From a checkpoint of a small mixture-of-experts model trained on Wikipedia: 8 layers, vocabulary 6709.
Below are experts of layer 2 (counted from 0) of a mixture-of-experts language model. Rows are named router (the router's row for the expert), gate (a neuron's input weights, with its number), up (a neuron's input weights, with its number) and show model dimensions 0-127. Each number is 128 + 32 x the weight over its row's rms, rounded and kept within 0 to 255. Numbers have three digits each.
After each expert's rows: "comes after" lists some tokens at least twice as common just before its tokens as in all text. This comes from a sample of Wikipedia text that the model never trained on. Tokens count by the router's weight.

# expert 25
router:124125141128166116114175125102169098127151183144162147095183105153148148132090122138081145169102168144156105130093080145053177168119151173141163112160116146146126138105112092078058137102164109140141085126147138117104161184078151120099169107186121161110155104192135159090086062160074151125140133148178113105134092150112108145210116135104114147118088211139094116075104099105113160177161
gate0:094174095127086130159149115118115117131189168106117149152097121126114199159212097199101077097106088131097176125104160114159144166154153118116112119175147108156110141120135165130144129167173162130130180149162207066099129131137158119098164127132133124099141125074145145119114104084191099126196184142108160159126141134127157142102101098094179157138078167173154046118142106109066143105148
up0:162153192096189133160141210132084140115117075136161132139124125127151088098063110081151170157184176106156126145147119145050194139106152131178092149125071126089138102064101101111106096131144136083185095153144112203127126164078089103169088148071120146134140137126111109141192103127140187160113127128159085100142091113137146146096164104128164086109153125118096158114153149140172146144131
gate1:144136100159162084165116191171126126166183154179159111123211128136132129089159135093109127106095127085169129113096137126113137154104085123146138088133136102134128127070150129097148111118093144115118072146094139153089117196077202162142113157148093070160050144120090137136175193109154170097101142146074134135129124127111141111156137114131118120147103118218173106135058089174164170093090
up1:099137162163143139087170113067119135079150101075097196123033160126113146142118136140165101110157142097093158160159108104139124065127152062127109143108097134128153172164077117151137144134082112141137158077149139108187116075148097049123112096103150144120148115155165110129065056102120101206105135097151119114154127155136128148102137118133139139142121134092080145051184138072124079105151
gate2:114117131114130115125154116128131179149189164163186100147139131084175181140095103134120137146122173131168191089125114050132101094118126139080153157130115144170107117068149072128116138155158110137150139099188127116113118100158083106105131124185132109121107127120246062105119099131120120178108128120106116095149159175125122086144076167085130171131173164182101182144090173184131176119160
up2:128125105125121137095137119144082073115119130059070149154111146147082113116178113104136141125143106136128104162156156194116179148156122152156101110121104109084142136174129194126119107106113172103132134156045148146152126126108173132159176159086149145131163113154057242078125160152104126104179122132158116186096125104141081179125102119145146086112090077071144070123120112085166068119140
comes after: "\n", "-", " ", " Kingdom:", " /", "==See"

# expert 8
router:140149162132151166134145126162117124205166103163177145098143113133143159095122073136120150142150136128151176150042158129095121156092106148161147107189083169123123165092133097096091102057153186111172115157151148112082169155091137121123154122219136168110148125171171138124127123132118171082184141170159097090158044167140099183160099109137162162086144145091138088107111118128088156134138
gate0:147109179153151123151203114137149138122173080062171108121100182163119180124109141142206110126175077140091157085091154085103103119127113155208101145097150082092126156103124091137113159106167138128134164102124157133100114144116163105159159117161145146136153155191125069062161107121219128117120133121186075134099089106114082144120153131141117147091073131141149177130074122138163167145104
up0:096139092106113144126054128095136103160084175205107123129159085122141089137153110130065150130094173142181095125173116158150137126150155104055143106154131165167139144164132207110121106151075095133132099152152093120155138083138106132111107127081129084091104109086120179208091142138067116120140115137090177128155166168150177102146090124099132097155212149107096071142179133137122093103148
gate1:161134109103107083109138111113087115108158100052142129186070159160123093100150071121141119163127113105195144054052084098094120066120128115131112173160136128119160106071104134135165118091127147102148133170094126089140124122113108155134116095148113121123121135144128196143137161141061096086178097212126177141136146087081084141138095136112137136163141135116109110107101170234099129146095
up1:119095146184137161137088135118182135165061142148134113088158130097104163152112170148150148083120122173085114195201194176149154183127144148142167071093089115129098155156129113131115149153091104170084144070125133161082132159145174130130119142103127120122141138110151049111118086112196176166074149070094055087134097169154174132125161130108124116101128141141142138136140106065158137110156
gate2:133148082129142163092145118185162118081160065142163128113140159095114131148137081150126103136143130084144058107111139138089126089142152109073173204080148140147159083140192139167112071089112148079175159124147121122140150114145130151125080147211129114151131184132112084066125165130137147104200140084129176129144093147147118201093170105114123108117125143069079156128120098103158110103187
up2:147135096147149119113137146163173114090203085179165106131108148111123120154116087167130112148164115108107047114150146152100146085121116122100167145079143082166128127165189154166117113102115160103189161155123153149170131105128120127088129148186146113094145156138111083086173195147147108088175154051101126138133094164166097142102133126117143093096095168054104164164105099099167091070195
comes after: " |", " F", " f", "f", " MPC", " H"

# expert 52
router:122155137118170130130149159152160111171174124150189148100186111158187175080085055100097138126132135129139131139109116156084124145083157147103148105144122142076164149124161141121098116094149192129138103134162172103054121168096152141120185124138087148161170113156128204108137102150067148139165145167187101117165123150144104188150090090124152168081069168092141091124079128165149163170171
gate0:072122072133148159093094065115079175152145123117127073126143148193163152135117092067153150153129037195121129190114110101164115099084106103163093097085124131161105126112073117095116149080164091156122092117120119107133140095126144123133141072104108099176060078115136107154144151140097131161162136166088153150179130107085120115091166142075168073115128101104152090119119173101113122166084
up0:097127096098136165069100120122129169139144078107148057133127174207166126145168094066147091145096056187165114172120133093153073107122164065149068148106148131169124122106075138104128129104161082157113094153118078118125132132130156109102134097094110131161085057130128093153139123121064131149149129160096125154136151112122104117098171172092165058123139080135164104105125161075151090164100
gate1:106075085179134114109141128140121068161094148120160173093117121172069170090111084168147169127129158151052043165112102167092157167132123104126129149128163080113157153116129135082156121116098168110133150189116160090174155115150181131165170189198115193128102110089130142122099086178133117169155111090176151115119130151205184126095145115153128130115113094161106119122154133147158110102110
up1:158170165102148144135120121133149179099171126121121106159133139093204062166137169085130124147134087096208199075135153096146108102110116144142147092143105146171110125151110108154104138136144096137138088064142072144091114112092084125088080079062123089142161152162155107154151157061135133067096128160075117135154118105036100151189117121120145147140130154126151145098089136113092184119151
gate2:170095126076077078089125059088162054089079103142150152145150115171175151165147064137156103056128139166141106098115089170133061093124172151146137152135154100137091118099180172183142154122118122102159149103149125090119084124149197155171155133108136112093122126114162148127076073111102142148124166158110141106146111119072071146149116132132155077136147146139093128187107141090117187130090
up2:156127139137111101127153087124164107092158154137085169163122124091173111074152085223140122119090091145167069143060118149149074157182151139120079160175098128117126143033128114126139178186159122122127157056109124150112040130112127108145090100099164133112115120139172203210094129116088106125169125177106132109125113144111143162093100128135121091162141073134127119139118135126104114130121
comes after: "\n", ".", "==", " ==", "s.", "==="

# expert 46
router:111147130152209118108167178129138122173147120118139091075166080187143130115081119107138154176081190110167118163075126103025173172079132173124130137159066129099151145117100123128109106125142118117112107106166116098092156207082126104124153083148086161141160076146143137102100138158143131089128143159147133054129092145174121179140083086111148187116096132121123132114106153180094132149144
gate0:066115173193119130130114121119115135086114173093066139125169087167104145106128151092199109084121170144163134143113118109122136105175107097151143117085117154143106097079134123112084138114140176099150091123130078117109117204086099102152140107110104108132097072148101142158106121082094117208119113140097102162132151163178129133103148130082134131115184115115064146077147155133022209111123
up0:199148122129182150125155104182124095140169085135171175165102174121126136151157120175071167177133112127115119119155117164130130118107143168098100138171175130139189180168096129133155134151112047170123156143168205182153136078104135129116097110134131128108158160104147162126118134167178104108150145137130143159134070150096097112146119120100117158131141118119158151213134069124191027132140
gate1:110115120105152112079088145121146127135128170108120115112087089103084093116099171139125110176138178153141088172124120100107122127192092109186136116101104108133134198115115144068065102113094109087181159087154166107169081159090170106171155115176124156116185117102162136122170177097192128059107163101169133115104116143131114138192073143101122092181141069068126122077132136114150131097094
up1:058108139136147111117105144170125132138147172110117148082064096098107098106098150205142103177122178142065087165165126104082102146155117124167151112116111109145104129106152149059070088143101104097191147092156153110130137159062158077171148095131139147143189134093175097135162107103165125100128148110121145130093103116124135159203089145089124081193158112120110127071109158076130115070111
gate2:094143156136072173177140144121130136128086095139136086108084086100139108128135138126110135144092142114145067143128074145118142113134144107066125127161137120189093132072147136114130042133106132100113162167154101099162152135167130088086037065094095103100075093104124106120076113105148105062118121170118109138073071082195130110130150075081086121151148141154200174125144122128174107152138
up2:162137150105155117153074073167071135100174133170149148112086113172160082048090145165159146096139120145102175162152135090129083092100088177132122140088130092125135066175098134120129133124183101130114114134062122194111141179139095147167154144159180124145145094177135142143158105155107108165116122143181123138142124160075120137113132158120133124100087076179071116134130157087086146185048
comes after: " the", " of", " to", " a", " and", " con"

# expert 10
router:105161120106156148108158157103130140189169125103159128094145112147132191119082083118130172165151145140123137157096095156132169141118162170151135107162079143104122170112105134139124063141151148130102114128127133101067129162070149103131145163103100187164138066153160149087078134151102154106138155140158109085127081137192100205129138066129160181105092167118103121132062143192118221168166
gate0:113152135137162054085157171069117169120151129122086078156123188149107130141131138177150145086202117082083120146106185153075088109176135139053078109137114096143129102156104133129144076120138111112136155109141105158078117112073102165160167072132173093081121108162150142126096167108128173172097115193155103110165129137111063124097181113117147112149109063130180165154135106145165108118126
up0:172113090120121184187109076182123109140118129124138171103132056088152140111106097094107112177065125167190135107147078115182142118102145120161175151120129150134104168096160112106103161132135155161141113117149154089235157144158158109088092169154070131170138134087097105123159111152140119105137139063131156138113138144131214151167063158142109150106145161107063116110146157101074147146133
gate1:158133069109139095185094110131068122135100104102085125159083133164141100127138122154148170121159100096160110138158147096066150089133094120120097135136129081136103222135145135125175065171101101112161116149123142078160117071153214151150095192151057104082141132125110090092130132107070088108163100100112201132126123118126116071120112110148132127128119135120076094084148194117172163106117
up1:105136140145117104152082142113059130141112108101103117167085098194096082093141146158167192155139090124127092139128116106072101130107128108139084176171123095134129186126121148101181129144138107125133150088079093068130106150113167090108098209147069111092079152148103103114123141150084063120144074090085201148099088105149192092126170094148150130107100138102099071113157144091169150123118
gate2:122152182093103146144182141143069133155133128104205121108136120103107178153107184107146187158140143127102093104158119083104217079135128162090121179132157099153107111083089114083108124134088191109119144126139107096129103163155100118167156183122162111074124088146118076138113082114080130105128136073171129137123110106135094170130080133148104103089133109097115170104095101162153185216175
up2:123084093151141139139120123093186093111137127166049113165143142134109094144151090152114075080081125136142164122116158168144069213152128084146138105113092169123142145159153162122152136121171056137139113140132120161136144095090172162086104092144092183176116160098129165118145166139197097150159126193087120119138139153134160088141151162118172142164105159166162112168161169113131067050087
comes after: " and", " of", " the", " a", " The", "ical"

# expert 35
router:116129136132174137110133136126142110158165150120138131092169066154149136136099080135079183148104160150189120168103108194099158146094145164136206099159087150124141134100076091130108136116160137157144077156167131055091142159079175105118141142122118173180167115216173155096102117168109198125152164178158126127129120174137142144145090117123154167146089158093105113105125110129051160173161
gate0:154181152151080115120153085104148188151072117099095137133096127152131130121149148135106142178059071152112173143116146168135102204153152193148166123095132126121147105137102179141126105051113139160092099134118126143120164134168154124118160095121137112113177130053199128134081138075066178090134122135189126096116101158182145106124112107165178102132127152082123129086129138186117099187167
up0:168167162171072116136140087109125170148051133081097139140111141179129117086155160149080165150056075144074173107144154175148105191148146162109177148102140114115129086125096179147136124063150125163083105137107111151154174126158143128141145104118151111098165125094172125149088138057092149090163111109157156107131119147173135127105137131168171099131091114072099145090163152200078112182139
gate1:128138190114139161110095128103224067134077140094124164117139103145097171112096163133114088134107146135080130085112127150187127159117077116140108182123162112096088098142096076103115132093138096139168115088069122156142099122160146135162091059143119166024181138147120144070112120176138120080148108129138111153143130142146061172119110143125146144134177167191093127130114168136170116182101
up1:104136189129167140100122115114237106134079144120110155128108126146089182148127140110114105102106162128094125096114138139145141144130076105124088177098153108101062106121098064075141129077093100116174103059102115153120101134160157122164081061116115164037162145177131154069120117152127164094122126150152095136115138130154066154115123160141135116121163191197096141154112130113175127179110
gate2:159100183124120119135131147135175166116146151201096141100083125093094107118111115119149128100103056149086195191127132072165143113167157100065124133142136106161112114152148070098119138131141102129085153058184222156133151203086110099124157117128091139036063135108102090162108135165104148129121143130183112131135144146135171124149106124121095109090171119141123102091148143069123144120138
up2:162110087160145078114136144092147127119149176015145169139072193119153118099165086098156173104136163135120138173133141070091178059117117128086138125119139199100142158153114144083091153193160129141098102120135167141122108158125144124086160188130052150068090172148120166120153091110120086129096169155121087144141119118157078124132128115133137083159109179124127156114154106129131095077149
comes after: " ", "\n", ")", " 0", "\"", " 1"

# expert 51
router:121185124136151160125179143124167117180159180150153176082112137163170167107070113138133135146153143118110144153077112134126131143055158150121140129161127112106155142083104075105097120051192158126146154168195125067090175130089178133114138129182115184177137096180144160109083113119118154126143147153147119101169033166154125132158154087123148168092111135086132073099116106156082120133136
gate0:160125094147120145125163221146160161120102117107103093175104150119143130151115124120087095146156138119116187124062075129105089080113130053166117152140049109133136171160151145123123040117164137153163169123169100079152105082121086139156154138151143189074111123149105155147152157091150170118132123126094114111140103102152168061127072075115134153120138092148107116129160125051154069122157
up0:123140134123140046156101088069108122156152113137138195105167124140141079090117143132174137099104121115150079117185180120165130148165117185079151121119206169125116076134132107090097243150079109128125072155114161156098127142140168125108119133117121082152114104085154102173109108163085132091120119094171116154089139122061117182135197159126125084135168121133160119133129108172101158113107
gate1:093106115095168155122142130098115184114128079128167145120109097149149099077194110140151117163139102186108037108092073097069114119127144119159122151134153124150086141089145098096134141112142136140167164168202155084149073127135150122159101121170141131127110098162092127074117139203076118127100141144150145151168045124110100066140167109119102119077101105155159138074133157154129220122133
up1:109121107116135163149157123089106159115129107125156154122101098150130094086158135120161120136117117175072047120093055079089159135123096152194112149094138068160097131118181095088128142083137122171152156154167143113194085100145139114160107109139110124146098098169121107086134129207061100108116126141150157156153030102119097065142148106110131129103107088139188141080123162147134206121125
gate2:140187138123108156176094085086090045157129050122102111134112101163078098085135171165127132151178131161181166103126035175124124116095055083072087113099110115135130095160090106097137140119185103136113097115135101110151132158107132184087133123163124153076121125152162094123126127150115155107157108100118151119128101063101081146104150133126119072140120087145095131091147150208157158105116
up2:123135115150139120102123103100081095130131129091184099154061095118132174136110184130135110180212158139147125128146132143153148119082001211140139102148094159099131101147048109120103124134136131154079097124120139142170140139094117109102163137139154149026176128145180118154154132163086135123149128149149142141139128106154100176078110099167081098128108121107110195089120153159107137109151
comes after: " |", ";", "|", ":", "°", " (1"

# expert 49
router:132212157168180135119168098105148115142160161128189173070168103138159147147097138121136147133154141111117139175100134121114150167060135152172139130144113145145135137134098092089095093117137120165099110123175127078123152177084150090078132122147173173113149113219142177142103090165139158106107150172160151051127080177159133165160122112135114176077121176150131083078098111118105160194149
gate0:151100143140119122164120121136150113152186184163147150142093127069165115143118144115142130165121129117136112147149186109141141138199168181136123101172098158114114150109148091109090096057122117131114059141114119039105167167132077173104149105143137109082145118190098148134155169111143139105180147144095047060149112135127107138088140096128129150143124169136158075091115151086083055059170
up0:095151116114150146092134126122101142133074074088116091081139109181063137089138084141111160125147134143142150118097069163123131103099120099141139140090179092121138131151093171146168137181163127118157203119148165200117078100122165084139100154140099164167118136078120109118096081149089103137095123140168196171135129102144151122195087135121144130107111082096091178180126083168146198197099
gate1:145154147182155067131133139082078138166083115127140149138116212126129110169150168152121083123113191108112154124119078102113147094164069197131145086080101093135214154150079128093138125117134080130096167126139132095136133161083086139126147098103124102155142148150094129225156146148115142096118073097113090101108119179134092104109220100157110163113147149094081179142119117117145121126129
up1:194194138153134081170097193096154148180205058147135091090093128099109093116148119174145120121140157083080086141121150112084193138133155141111157158087116133133138145154106167124160170103100132108117122174090115104109101177112122123121158183110117173182152127126152093162165141104059112190116117120071175106108082154063106129144149080121121130136165163111084141107131121125170099084147
gate2:083096071086109132135158149111166118134149128165127139158124154144201112093121178156101125162102156164148174141123189092163109163106176112126106154082123149124142159083146138111153156081131129102074152143177109135173168132137107104174135143160155098121093055169086141189167171140147196156143101147152160181124117130218107176102130100106087165115136159142175125108207113089126156163124
up2:153155167158102078150109157186162094126166102156178101126126154101123113114146096141163071042163068147062109121093123171122118169155082124143130092166171159165136137125151106142143110187125162112136134095133142197075149123043151190083138083076189157110102182149159147135122111132150060079124110128128109090146165129131124135127064145116106111126110116081130116144127133202130127134144
comes after: " |", "-", "|", " •", ")", ";"

# expert 4
router:114167126157153119135222111124137134109164148118183173114102115174176158127101074134121139139150137138111094173115116141104162160093131132162152115164117160099139136157086078110060158114147170132164072116147123090104168181128147122103180117154091147172148065210138151135087097158103137111105190174144083109145051131105103140152111101143138131096061205175137109130089103141096163132152
gate0:118203167188103094144128117124069167112108130118104106094112115163127147084099087147127107172144122149093177156121058155126154057166116122112106170137165158203127098121102118101110170091134094122087126089138118145089111135169115136127165156125074106135151140135078156174135124126147112224115080143120156142102117122143159139166164118108092093099083167182053090142168177054118126139130
up0:139192140115122107147154074194100070186162182078122157106102096144162150121094130102144134142113093125101155136105113128126157110150127149116081162139141099085113139151136158119187169092146127121123108075139172142105160167102121143108188142104066119139144153146136140190135109176112160232156154148120166142130089123167099127155221121134112150129084121100080128086148087163054088113086
gate1:129158135176123145138160051147107175099137095128140154194098071185218085151134121156107100086151089141109173124072206118128215155073119081087152153143138058175098120136181110102112147083181176124072152160117095123137166149132158162141122110131131123137125149137147146123134128135165092109107130113143071127120154113123102099083120129123101086138139145158182138104154190101086142131118
up1:121152133077099108121106186146159125154140122153171199135156162104088168116185135134129129082141176080142102147187146090136104089151116158167119097125119168084130126197132170119121119128086133217157149159128116136171118098081137110169107124115085086139129139091147141084126173148000137164152140135127159107156172137164196148175144133175141126151140123103101107143152117126172165152165
gate2:063112138171195141108116107122118128099116155214113047049145106115146172120117170155193130120070154122116171167094141122098145149092150118138156115129126160078123146130129097156137124109194125139115157150172108123101081189141114089121147163137131194170095069103105186169156122090161158167161097098187092175113096180079108116121153152136144149079117145110167137130126156127140136139159
up2:152138100130109124193078115111166095087072148154090139185097093154153173146141108159130086148149150169057148139161104088140152122115094131171129172156147210118145077093133084144086106126046105078118136158080128181192121117100128117122154111169166123153077116087080145131139117060095112130165092167164103167087112096142119152113149147111095158121141137111145123092171115098123152053111
comes after: "|", "-", " C", "C", " D", " c"

# expert 48
router:100143113120159165111192107134151117142152080099142093113095134123194152139122064130103198169121135144160097155105097164120130141139151191167168079151124142125162132124099080114130116133157206104158108186172168115074142132150169102109149105120115178143155073178169170083095092136087126144126184177130123103150052155111096122138108094105209119103081124137140084115076097130108165154146
gate0:133038152119079088170181201092134125167131136173130092064142095115117078142158174118121118083127129043089087121091096110175121161102086094182143075116160095179099147213103099123129090107114139136117134175119069111144093134144087120119128115047162124134147114180126118126147098134132121131072111082116166166129147109099149132097107106067125134127144126163132176150154158144143111124134
up0:122066117146102088167158184103110124142142150140116103103155110109100056146147158104119123115122222032088098097094128102173136175113114102189178108099133091154103136193059150107142139141153163160074097184114119096104105116121084126132140118067156099142144086188087122167150125093154105139097110087111142161131160109132149122073135112078103147168111132170144164163120145167137086105142
gate1:119153128139137176125115110158085145129170132182084108135101098142194085143106187221116125098082086134103108147137105103189121191112104123131114187141126127125101157103139124161147183136140152135147145120136193143089092093154129077125188131130195136162132092128101157080150120077085106177123116138087138170147087126124174075084162105056134080117185116106117127136116103066111136074119
up1:115095070151104180109073139093132139061140127162137092132156171146130065135153157107141131125120077081125127184137113123159119125161101082123148166078118180086125112098161132149122058141160069138106144086149188143152122131142119118050101122137073203122043113127163130145191154087111151108159144150157125129134164136109123126112096092130175115127120067175131145139131172140150057077157
gate2:126126099093129115124117185146165053113175109167147171153111133129171081105110074114120104172117168129160190175105095150108117132149092140113094096168102119120117151102138152144115125189100159131119159192071118100128142148149149191106103070128096117122110077143129193169141089132096149171154105085183110154098141095117047098116132105092154127146168124079061131152114168155137202097086
up2:170111142177119094180147093145106115119166092166150124183102081188166140132152133155133120151089150131138146141152080141097130152124068144076113102176108109099134143138131128160117106165112113187117148191043171110130096107181193179111092082154114117098117074115102196143171109052112077180119105128111084172124172152188120088114162108111157109146120151136155090164132107105131165152117
comes after: " |", ";", "|", ":", " on", " $"

# expert 44
router:110180148136162151136176171130133122186156144169141121095104077106195150142082090141115167152171173158123117173105106155139160149113177172119159073158104168125162149124096112133102115168172148102151106171173192103110150126105162092105168174124101182130134078147135204132069093147103135115123160170144137096142050147166140165139096058095128113099108118126121100138079081136102156151180
gate0:123084132149151138119189060122120166123108106159152145171117121153188152134135156179176103133114099135112098147102112156120132141136135101096125134136193099131137172159140116095124161103124132122119143137193086100144215083080189090114068113130133174061144128205087176159104124117157141134138147121150177166137041133118138145119166118123148089049125166110082166115097117112064112153164
up0:165178119090136126143068192139166087127159180103113112067127137109103107096099109082099163137121175106138171094135141126131116107096116133153136125136037153115117076096125128139125085142149109133138115114082153145124018167162101171142191137114086139192109100051158088113174146152102136099147119135110095098119181142154132094155115148120118178173123093170142043111130140149150157107096
gate1:147195142122158118100112074176105162115123123154150136097117093121129193113166095117144149122066054171117084154155110118166145142159107144124171167082120111107143158130148136112063106144085106174169176190139106168155094143131108179117113112126115141152116130137089112140123100127079111075093172115086097047161047155144123149109137108130183147109070114166081121194117109153080131090092
up1:125101133140083171147153154093129057133133149097130112142122138118104084134107174109134060122175164107174155148090141121067119111134151146117051080168147134187154071136109125143171144096152128094122096080117126134127126076103123074169196136142162161116158112109173154098121118125171096119163083162172174213121202157156150143151120181114104147158165122097140167083092133118173111157174
gate2:119099132109085128162150118162107104104123103172133154128147098111144091180103060164157143184181148208139092192094088152158095139129142146177143116176108136186151145076152142119128060153146143141122107099131092171129109114130138125109127051150133123104158141108162118163148052098142114130152181064062150141158112114109121121114107173088126133127167142130109067108101197185095181146166
up2:127148127155178125102118113123179118134155168054146096131113175144068155098161190091114128076083125066133178096136173105091155144120088129088128138088149109092086085182108118165121213118113103122147149123111165068139165170097084150132137182149131149122099113157102162110144215169099141096103075184167119119121144160127110154126143075133135117139103093111144169129152068121138077103093
comes after: "-", " the", " of", " a", ":", ";"

# expert 30
router:117156138140176158105182137099139103168143161159161138095117098186156152090119075108065153143164143139134117154127135135078158143108132155156161143169123155139145167129084123083087084115153163122127100151134168086089149183086159105112173129139105122130193090194136193120113107148054138113142130204133073104136101160155169134137116121088146158100087195121141052102093108090087163179149
gate0:177127104149157077089170142107151174116130165159154169180104093126097124119170071131066094113133086188116141110132137154104131135093138117154146137113146211135121146152152131110137136115084175085150153205147173034094124143172122122090138138119138105255142113121129137130150129121078092160115137108146097149112153106096147090090124148202154165127095126125150108127145119075118149076156
up0:134153180133178162053169127051160153110119092215073137150035089106099135153125104166106139147108126117152142105120130150111130152107104135149119112138117189151084166131051126164103121131057150124162096190148119059075115159211135114126122134155110109087117128122103049107134108144164114123130127188143132124131141111119141104123144136121163163133171069102109115138112085123149121093158
gate1:143093200083081108107161094179083189131141147177079159108165118105105140128142143103117166185036086156115131117152157141122118113151143135036171140106138161138096128141121135136118174162107167128144115155151087138120126130131098131127146130140163176114142114183195153127158159118145177140090104183167143111069148123161177127162115119099086183068094112135125129159106157074091179112077
up1:113153082166165118140117143068145061130128125077128088125066142187160119119076171133143098116227159098150130138121107109166168165125124127164080133179108116129143116130120142120159108088131043098116160139143159108150121127130159106158093104118120088163141150059084101177095086098067081106167134099091098114168114141140090150144154120147138081193145144101128131097149146184165075185124
gate2:151085137168188128173098138097081167148125138058172115111113141154116129085114034073114085117158125120114098137161128076123148083120151090164099140122128135110125119134092094160115184159193144202150140118105108105142104124083104107112137116148147104146135167188109162144084079116180102146101121184119142112092116120149107117080148122060114189155106111176135140124149115133149168040066
up2:116087082136056110154166121150090115145122123086103166129138098106115141097139237104107150194117100074107175135108139179161103174141086175064150105111125126135142120136160155108114132134112103129100106196151130152117142133164127148187110100090148137105145125122156116108171145121042137129193099142128113183157145126057140133131099144080138136094140106116125146139179165092127058214141
comes after: "\n", " |", ".", ")", "==", "==="

# expert 28
router:122142149092150123109159154129174108143186110119132127103151130130161128085092079102069138142112162117192091140118113149097145147104143172151175065137117151089127151113115066128102107149166162128170147135169142119053159125089161140120186169168110172159142124169168162083091131138136182098166146139140124097110097150178090165157059115110154148104053202095104105124071118177094186154141
gate0:082130138123087157150107133172156145154127134089180202107140170100126144126134110169121120145124107109144167118147155111133145133118146171106146144141122181112101097169098153149129089166101195146169140072083112170170127101148102131192135119119050146143136134114212069141155199128099119140180093115173187094122147131117094151105063164120137117079106152102134115123192186191181105167122
up0:171150120162158105075156112081101089090153144171081090143089092111128104107113147081136132113141126181104112107100152170121106096134136107127133127134107095116160157062148105131096149118128082121076105163156142101068153152122155146100121186112210105099103132130060160125128058185096128104075200161104078148151111129119138094141196089122147144150136116155143117133040114105068127068158
gate1:140124146172161143148115098122108149175125117064136084115147133069186110125116117129177196118114182123134109147118085139041193167139153115139181110159121064148129143070122111114141162106163129168138161089096095103128098171057114134124168119106166199168166110132144094101075166091112119140158122079150091113164081152179167144143170105161121135114115157125090142066141100118099178161120
up1:158109091116141120156166143187114125092143138161165195095183129130146162130101148138049122185168132138131147145115173110179127104107139182115128140126134182065074095133158174129066122100147116082142126145184138144132118099219173128109080136098127069119106162130092126116131099181146158066191125147125094121111129166061086119108111130101152163138128081081169113164110130150121075111159
gate2:048108112087096082088172182188145115100186115075063109153129108101153107145140098115121153130130091125142171115163176112133089112098171108153157144172113124144111090086137133124159092112129130065149106141120103063114134132148120169150139198121089173067142086100097152073107138136163147156105117125178147125111061166144069186111153145160130092158170160164077157130181103167134129137139
up2:197171134166152211148093056066119124177091149148195136146130125137099151129091135138145116115111146115137093149107103146129153158164092168112077117105127146088143177142144170124087150127142151184120159120145150167131090165110113115121123063134171095208110153136140084179123102108087087108153140155072103101158182084123188087116125112077134146073107094084171111124070150124109155139134
comes after: "\n", "apanese", " MPC", " that", " —", " it"

# expert 23
router:140152140132179177100195149118164104196157147138184125083136108142141125083083065082110147156120125114109124136115145133078138137098150152140151119148089145091155126152129116113119119130192191167123080163157146095101127171100102099101161102162113137179163109232158176109110110128156156114172132174141125106152070165170111161160084113110156169093106181121144088058083118146109165163157
gate0:153121133141101206108113090124161104092146066158118091084082147132132066119084157190148070092119148122148165151130124123142125225111120095181100142137149107121111065185152124076158153145147113109111189152087126140179129112104155183163071108099143122123111086178126154094076103052105090143119149144172147136085108114093120145135187163096133092093147116135122096137130172134140118073126
up0:119133118128095233128109119121101158098159058161112066155109157114117056091053129139177106097113181105086149136108179133135110230113162135114112168136125097108124117134121147133148132135147134076178128149101087155159110133145139128172110133094160185139130098148143158091113067064121095139147209136189110135079144139067128111137113124119171124087122133130119087150103178146151135121106
gate1:128111178137125105126121144178124091108141129076094116121098091094142162133128134095122115117122072135156113214142125178172087127156157161113147126121108105136169084158113117051148160059143163155136065176169118132131154214193107102114114124119168114138059124120155186111183022133155140136138133127140154080143139120091105098113157126089141166132069146151128122090124151139127141174184
up1:127146109096126161149156120070127142144116124167159134112161176170122097132126116168155123150138176109094116070125131070091177130112090091164123107158161138127085183110123117208111074207125091088140176055117145127126107058064154159149123133142095134107174129129092057115053222128101115112130136095145105168094102124156131162158115149145125107129169114089123134160132114119142097078089
gate2:120108240104129144151097145125153168099094149151182162141235102084176125162104194163128138112128162133140112120146074131104121131158104144212072154120105146104124126136109129120097118132087115155124120166133069044097130116082109114128144144116160126150125093119132206152147130143060142102084132093134148160104123135115165111164123132146098076111114047156143111090131122156101174118133
up2:133125047157170085052163134072106073137157149123084087064061157164131142111128086126131128142097118108144079138091157130140169146107136156064149104102121149170158148116104097132132126142174106080160158073121139178191133154174137120101107112127143149109131136154166085126083114124216159144155143151150102073120131155122093161130145139118155192132154202121098161141177150074139097147121
comes after: " |", "\n", ".", " =", ")", "==="